Experts of a small language model.
Size: 13 layers, width 320.
Experts: 64 SwiGLU neurons an expert, 4 picks a token, a sigmoid router.
Below are experts of layer 3 (counted from 0) of a mixture-of-experts language model. Rows are named router (the router's row for the expert), down (a neuron's output weights, with its number) and show model dimensions 0-63. Each number is 128 + 24 x the weight over its row's rms, rounded and kept within 0 to 255.
Before each expert's rows: a language model's description of what the expert responds to; "comes before" lists some tokens at least twice as common just after its tokens as in all text. This comes from a sample of Wikipedia text that the model never trained on. Tokens count by the router's weight.

# expert 26
What it handles: Technical noun pieces
comes before: "s", ",", ".", " of", " and", " for"
router [ 72 167 121 132 190  76 127 123 133 106 133 116 114 146 101 119 154 166 182 134 123 123 133 129 160 132 102 132 181  98 127 138 142 136 184 139 164  98 135 134 191 147 135  95 129 158 147 119  74 128 181 121 132 125 128 157 129 124 151 143 162  76 140 152]
down0 [135 135  88 106 116 106 151 124  81 120 159 143 133  93  90 161 154 135 138 116 100 117 143 111 104 159  94 146 116 123 108  84 143 136  82  69 127 146  87 107 198 115 134 124 134 153 121 146 122 122 138 126 148 128 126 186 135 120 173  78 176 152 143 148]
down1 [102 130 151 168 127 108 136  94 129 152 104 166 136 130 141 153 107 125 126 119 138 103 103 111 130 153 115 105 123 149 134 115 148 179  90 142 137  90 140 135 151 114 175 124  76  88 123 112 154 151 119 125 121 118 145  98 124 138 118 101  91 116 124 120]
down2 [155  85 135 134  99 134 121 163 146 114 155 158 142 114 102 154 115 123 158 140 120 129 103 145 116 132 160 135 124 166 149 143 111  88 111  63 124  72 165 132 146 162  96 176 129 108 143 152 124 106 113 139 119 110 109  95 106 113 167 144 135 137 140 134]
down3 [106 151 108 133 154 128 139 138 126 126 112  83 153 145 127 132 171 105 133 115 165 115 128  90 116 105 144 134 110  99 156 134 158 174  79 144 113 127 156 141 141 106 148 174 122 113 139 127 147 107  96 100 137 135 147 138 129 124 113 167  98 130 133 161]
down4 [119 148 114 116 142 116 135 132 113  86 139 108 113 100 137  94 141 123 115 156 193 131 139 104 104 148 119 136  89 120 118 133 136 144 126 137 122 103 152 142 101 157 150 129 130 133  88 160 148 150 140 139 119 164 118 112 176 131 121 105 144 121 134 105]
down5 [140 153 106  98 141  90 108 189 132 166 120  73 146 119 121 146 116 142  96  83 114 123 122  64  93 109 116 106 107 143 104 152 126 154  97 124 123 143 134 152 147 110 131 155 180 112 141 137 158 154  92 107 154 125 160 116 101 109 111  87 107  98 121 149]
down6 [157 121 156 118  97 128 108  94 124 170  99 120 159 140  69 106 107 130 116 105 124 125 123 153 125 145 127 119 117 136 145 122 111 112  83 103 138 126 143 172 115 149 119 149 108 120 126 136 168 109 130 190 142 107 120 107 138  92 171 112 107  78 184 100]
down7 [ 97 131 135 106 156 162  64 111 105 144 112 134 131 131 121 108 162  97 141 147 131  94 135 139  95 143 122 138 149 125  77 139 137 145 140 111 111 113  99 106 172 104 110  98 139 135 111  76 101 117 119 122  98 139 145 100 116 146 174 119 133 112 143 143]
down8 [155 142 146  85 153 106 142 121  50 142 106 138 154 129 106 129 114  83 103 106 143 118 119 122 122 116 107 101 114 166 116 126  98 135 157  98  98  99 133 161 155 145 143 121  85 163 153 146 138  91 143 132 109 128 102 157 151 138 155 126 150 129 165 153]
down9 [112  97 135  53 141 148  92 173 103  86  87 151  76  76 117  88 115 129 137 130 128 138 161 134  97 108 154 133 142 154  99  91 164 134 152 139 149 143 124 140 138 146 121 156 141 113 135 154  95 143 137  83 117 135 148 128 114 168 105 113  60 143 127 135]
down10 [134 118 116 111 136 140 125  82 139 113 108  90 120 169 116 123 114 181 124 149 163 194 159 115 114 113 167 166 170 134 183 151 140 160  77 111 144 116 112 146 138 139 179 100 112  95 131 152 171  89  97 158 119 153 125 145 115 138 127 152 103 113 145 141]
down11 [150 129 133  89 114  91 123 102 154 130 113 138 117 106 111 125 134 122  96 117 123 162 158 132 137 136 134 154 123 120 100  89 160 124 174 136 122 165 109 142 138 100 169 106 110 106 137 125  98 145 120 145 115 127 117 104 166 129 128 110 129 113 137 138]
down12 [127 127 177  94 128 111 108 104 165 141 134 150 123  83  91 187 161 159 101  59 104 140 114 100 110 123  96 127 157 136 134 163 126 125 137 106 109 127 126 197 101 147 106 141 114 137 128 139 134  79 105 141 106 100 117 157 131 128  93 132 122 121 113  96]
down13 [140 126  95  95 174 110 104 121 127 142 121 153 113 112 126 130 145 156 117 105 165 146  99 141 126 122 137 132  89 140 115 139 130 162 117 122 114 160 108 131  70 114  91 149 133  91 133 135 130 146 136 170 141  99 121  97 117 118  82 108 133 116 133 158]
down14 [113 126  99  88 147 124 105 179 110 135 123 154 155 135 114 131 140 151 145  83 141 125 153 123 128 140 147 180 128 173  91 139 116  77 114 107 126 118  95 130 127 118 110 121 113 128 150 117 160 161 121 142 144 141 119 139 126 144 126 147 125 109 156 166]
down15 [178 195 125 118 131 106 129 127 121 185 161  98 181 127 110 137 116 136 103 115 133 135 151 115 146 129 118 144 137 130  96 120 115  60 142 145 170 111 122 127 129 137 103 127 106 118 157 122 125 133 137 196 116 114 114 125 122 130 110 150 114  97 107  98]

# expert 6
What it handles: Spaces before years
comes before: "1", "2", "t", " office", "se", "m"
router [113 106 134 109 135 134 111 133 134 161 129 149 128 149 132 102 119 114 147 124 123 110 109  94 126 111 153 121 125 102 123 154  93 130 146 160 142 113 130 131 143 166 126  65  74 117  87 158 149 110 116 130 183 106 109 121 120 132 122 147 146 161 137 107]
down0 [119 133 133 124 122 119 155 142 108 145 170 131 165  83 136 159 152 109 114 102 101 121 108 137 102 127 126 113 109 132 149 104 106 113 115  68 154 152 121  64 183 126 109 144 120 123 129 152  82 200 160 106 123 140  97 143  98 148 158 100 135 136 137 104]
down1 [ 99 108 162 154 113 148 143 118 150 138 126 159 116 105 122 119 126 121 158 158 130 112 106 123 126 165 110 111 122 133 130 128 120 155 109 151  93 123  90 171 127 138 194 109  93 114 143  82 106 154 113 118 107 131 202 136 143 150 129  66 104 146 114 111]
down2 [128  96 127 117 120 169 129 130 105 145 160 138 110 160  97 154 112 137 115 129 100 176 114 142  79 170 147 102 143 153 126 132  95 118 145  83  90  92 114 142 137 153  96 142  99 131 169  87 144 123 141 126 139 124 137  70 104 128 190 132 149 134 125 159]
down3 [124 165  84 126 131 144 142 136 109 111 114 122 107 149  97 174 139 101 148 131 132 117 108 125 151  99 149 121 149  70 116 143 157 137 115 108 136 112 135 167 110 157 117 146 119 106 133 123 146 106 136 110 111 163 147 120 151 114 121 136 143 138 114 126]
down4 [ 75 125 130 140 136 142 119 160 112 124 124 125  89 130 123 126 132 132 155 117 152 158 148 133 153 133  85 141 117 135 111  84 124 120 145 108 143 128 149 132 148 123 135 144 118 144 138 115 114 144 150 109 120 156 159 124 151 100 116 137 107 135 134 143]
down5 [121 143 101 123 131 117 120 135 123 195 141 119 161 141 118 127  89 152  95 121  54  96 112 139 136 130 140 104 116 139  97 160 106 138 111 117  97 145 151 125 136  88 100 137 122  96 135 108 136 141 103 108 148 117 109 124  94 122 122 125  82 130 104 151]
down6 [111 131 142 133 126 110 127 120 119 161 102 148 179 116 104 152 154 105  72 156 130 100 145 118 158 138 102 116 125 109 119 149 138 118 119  79 118 168 125 140  88 173 129 143 141  86 132 115 156 124 103 135 170 110 155 139 122 142 136  93 150 121 106 146]
down7 [153  85 151 117 132 120 130 125 118 120 149 146 154 115 130  94 174  99 174 137 116 129 129 157 158  88  98 127 127 128 103 160 146 136 110 106 127 103 145 115 136 113  96 116 121 140 122  93 100 106 157 117  92 138  80 135 123 105 182  82 106 107 115 161]
down8 [139 118 172 123 147 113 171 133  91 134 137 144 125 106  90 110 107 122 106 122 101 133 186 134 116 158 104  79 102 163  85 119  78 166 131 141  87  75 126 168 137 143 138 140 104 148 184 124 141 145 150 114 159 115 122 176 125 160 134 109 137  99 150 115]
down9 [159 102 135  99 149 140 122 108 120 114 104 149 156  82 106  96  94  93 137 123 106 145 149 118 117 159 136 138 105 117 117 118 144 117 175  97 111 160 149 122 170 168 122 164 125 127 106 152 106 135  99  84 121 143 131 127  85 119 135 134 109 149 157 175]
down10 [122 112 161  84 159  97  98  99 116 134 123 146 161 140  99 113 115 110 120 125 142 162 124 123  91 124 132 162 156 146 136 145  77 122 115 100 143 127 163  92 127 152 150 101 145 114 126 143 186 123 121 164 150 189  81 113  94 128 124 155 165 103 157 135]
down11 [137 148 113 135 157 154 106 130 111 122 102 123  93  64 112  87 193  76 120 161 115 153 147  95  92 140 133 129 104 142 116 121 141 114 145 112  56 132 120 119 108 139 129 112 104 129  95 149 137 135 133 119 101 140 122 143 130 155 133 115 114 167 117 171]
down12 [147 120 153 113 135 116 103 136 136 146 143 118 124 123  83 172 160 137 125  88 118  81 111 115  73  92 123  99 127 182 139 170 127 114 164 109 127 125 136 161 109 178 113 117 125 118 143 126 109 119 101 114 128 110 124 133 145 131 113 126 116 129 115 116]
down13 [113 131 131 117 142 155 114 147 137 126 104 138  98 105 119 115 142 130 107 152 106 146 140 120 111 113 137 134 100 107 160 110 139 125 152 157 156 137 132  76  83 152 131 119 156 104 169 154 133 121 164 135 137 155 108  88  92 132 123 123 160 149 104 137]
down14 [125 122 142  95 146 147  65 163 119 146 102 157 167 123 128  83 136 123 137 102 109 152 135 110 113 134 181 144 153 153 128 122 150  88 120  98 109 109 124 110 121 127 116 139 160 147 155 131 141 134 111 121 103 148 122 125  98 114 155 121 118 115 118 132]
down15 [164 132 105 132 127  82 131 129 118 152 129  97 201 127 113 161 128 151 105 104 114 179 114 134 142 125 164  95 149  88  89 167 111  91 108 112 133 130 106 113 159 164 135 156 134 172 118  81 113 166 124 137 101 134 169 141 120 153 145 135  78 138 124 113]

# expert 38
What it handles: Plural noun endings
comes before: ",", ".", " of", " in", " and", " was"
router [133 103 133  96 134 152 152 134 148 158 118 112 152 172 137 122  96 127 150 120 116  92 170 118 172 121 128 107 163 126 100 126 132 139 171 180 144 163 112 138 149  71 111  86 128 138 142 140 104 135 131 135 124 130 126 132 156 101 105 105 162 133  71 106]
down0 [118 178  86 129 115  98 123 149 127 123 185 149  90 101 138 121 110  66 101 109 106  99 135 123 125  93 103 123 122 166 134 118 119 155 101 140 148 128  96 117 139 104 146 139  97 156  97 131 112 119 100 113  85 110 114 162 152 185 156 107 166 152 133 148]
down1 [115 136 149 170 124 132 110 118 139 136  91 121 147  82 111  97 112 152 147 136 137 121  84 117 116 159 101 111  97 147 145 137 154 177 158 113  93 115 105 167 117 137 154 149  94 134 148 120 129 142 114 119 108 101 126 123 106 163 122  84 127 130 131 147]
down2 [109 105 164 132 110 130 117 131 123 143 142 154 120 121  98 154 136 134 140 136  99 137 113 113 101 155 136 102 111 134 103 137 100 121 112  58  98 101 169 144 136 136 113 181 109 158 161 147 147 119 124 114 123 107 132  67 134  85 149 109 157 126 124 129]
down3 [142 159 123 117 172 132 193 134 104 163 126 111 103 118  74 138 122 116 129  94 117 114  99 117 136 153 133 141 135 131 140 158 155 122 117  92 121 126 143 177 125 137 136 131 124 132 152 103 172  90 131 101 124 134 131 158 145 152  98 156 139 131 125 167]
down4 [ 87 143 134 133  92 132  82  93  97 123 132 124  87 137 105 108 134 159 160 150 154 141 107 124 148 151 125 121 129 181  89 176 163 111 143 136 103 133 128 122 125 144 132 168 154 105  90 142  88 160 155 138 128 157 154 113 150 147 134  91 123 116 122 151]
down5 [106 171 127 135 151 107 134 136 142 174 125 157 126  97 113 120 109 127  79 120  95 130 100 126 105 136 127  90  82 124 119 158 142 154 109 144 135 148 131 139 138  85 143 167 153 115 116 120 141 151  77 103 166 119 158 114 120 131 137 111  94 107  99 113]
down6 [113 116 157 145 121 139  68 106 134 135 115 136 179 123  95 107 135 120 120 160 124 123 138 123 128 140  99  77 152 116 137 142 133 126  84  90 130 148 150 112  96 118 107 161 108  98 139 100 138 115 121 118 148 115 113 150 142 118 130 101 114 156 118 122]
down7 [141 127 170  97 147 141  98 156  91 138 103 120 140 156  82 109 175 108 132 127 107 119 125 119  79 119 122 141 161 138 102 175 153 157 106 111 117 119 154 110 140 131 113 130 165  85 103 126 110 104 125 160  88 107 120 151 115  90 201 126 125 108 134 151]
down8 [147 125 164 113 142 145 146 126  65 111 132 153 152  98 102  98 160  77 114  99 116 142 151 146 126 121 104 143 113 153 131 148  94 129 137 108  89 147 160 166 153 120 141  96 119 144 173 144 137 115 164 128 115 100 122 127 118 130 162 110 168 115 155  96]
down9 [129 129 110 102 156 126 131 128 111 124 121 124 152 116 114  83 150 103 161 120 118 118 134 163  66 139 127 101 109 116 121  99 121 140 180 133 130 139 156 159 140 144 139 110 116 119 121 127 103 113 167  97  96 149 124  94 119 191 129 123 114 154 150 125]
down10 [122  93 151  83 160 125 119 134 155 150 114 122 126 120 128 108  90 136 123 125 126 156  84 127 112 134 166 181 191 122 155 140  86 113 112  92 113  97 128 101 124 191 139 109 152 104 125 102 142 140  91 146 148 153 121 138 146 135 105 158 147 153 147 128]
down11 [142 136 123 103 162 122 150 122 113 112 106 110 153  97 106 128 112 125 115 141 146 130 129 119  98 176 122 150  70 133 100 116 132 107 136 147 119 174 162 141 133 127 131 112 143 148 133 160 101 142 128 161 117 110 106 117 136 150 152 101 112 159 117 147]
down12 [139 104 148 130 127 129 123 103 132 105 137 171 128  89 133 153 173  86  74 101 134 106 125 103 125 118  95 162 119  88 117 108 129 123 151  97 116 128 139 159 122 122 112 136 102 149 157 131 145 124 112 132 115  90 110 148 146 151 108  90 125 131 122 113]
down13 [128 111 123 118 151 128 112  90 148 124 112 159 119 111 159  90 156 113 122 123 131 134 141 116  97 107 128 150 126 139 153  99  72 126 125 142 110 134 139  61  84 121 123 135 128 100 116 155 125 116 168 155 136 147 108 106 119 115 103 150 116 121  79 172]
down14 [ 91 132 153  96 132 161  89 153 122 124  98 155 119  93 116  94 149 110 139 117  86 112 175 105 158 128 149 168 139 184 120 156 137 113 118  93  99 122 112 112 139 126 118 151  90 149 169 123 185 153 120 137 148 107 108 117 100  83 113 101 139 123 120 161]
down15 [182 146 131 111 111  93 145 129 132 176 142 124 123 110  81 120  94 119 112 131 125 144 158 122 133 137 147 100 157 149 124 134 113  87  72 122 135 118 121 123 121 101 149 156 106 138 128 125 128 181 141 141 136 158 147 178 133 171 103 135 124 106 178 111]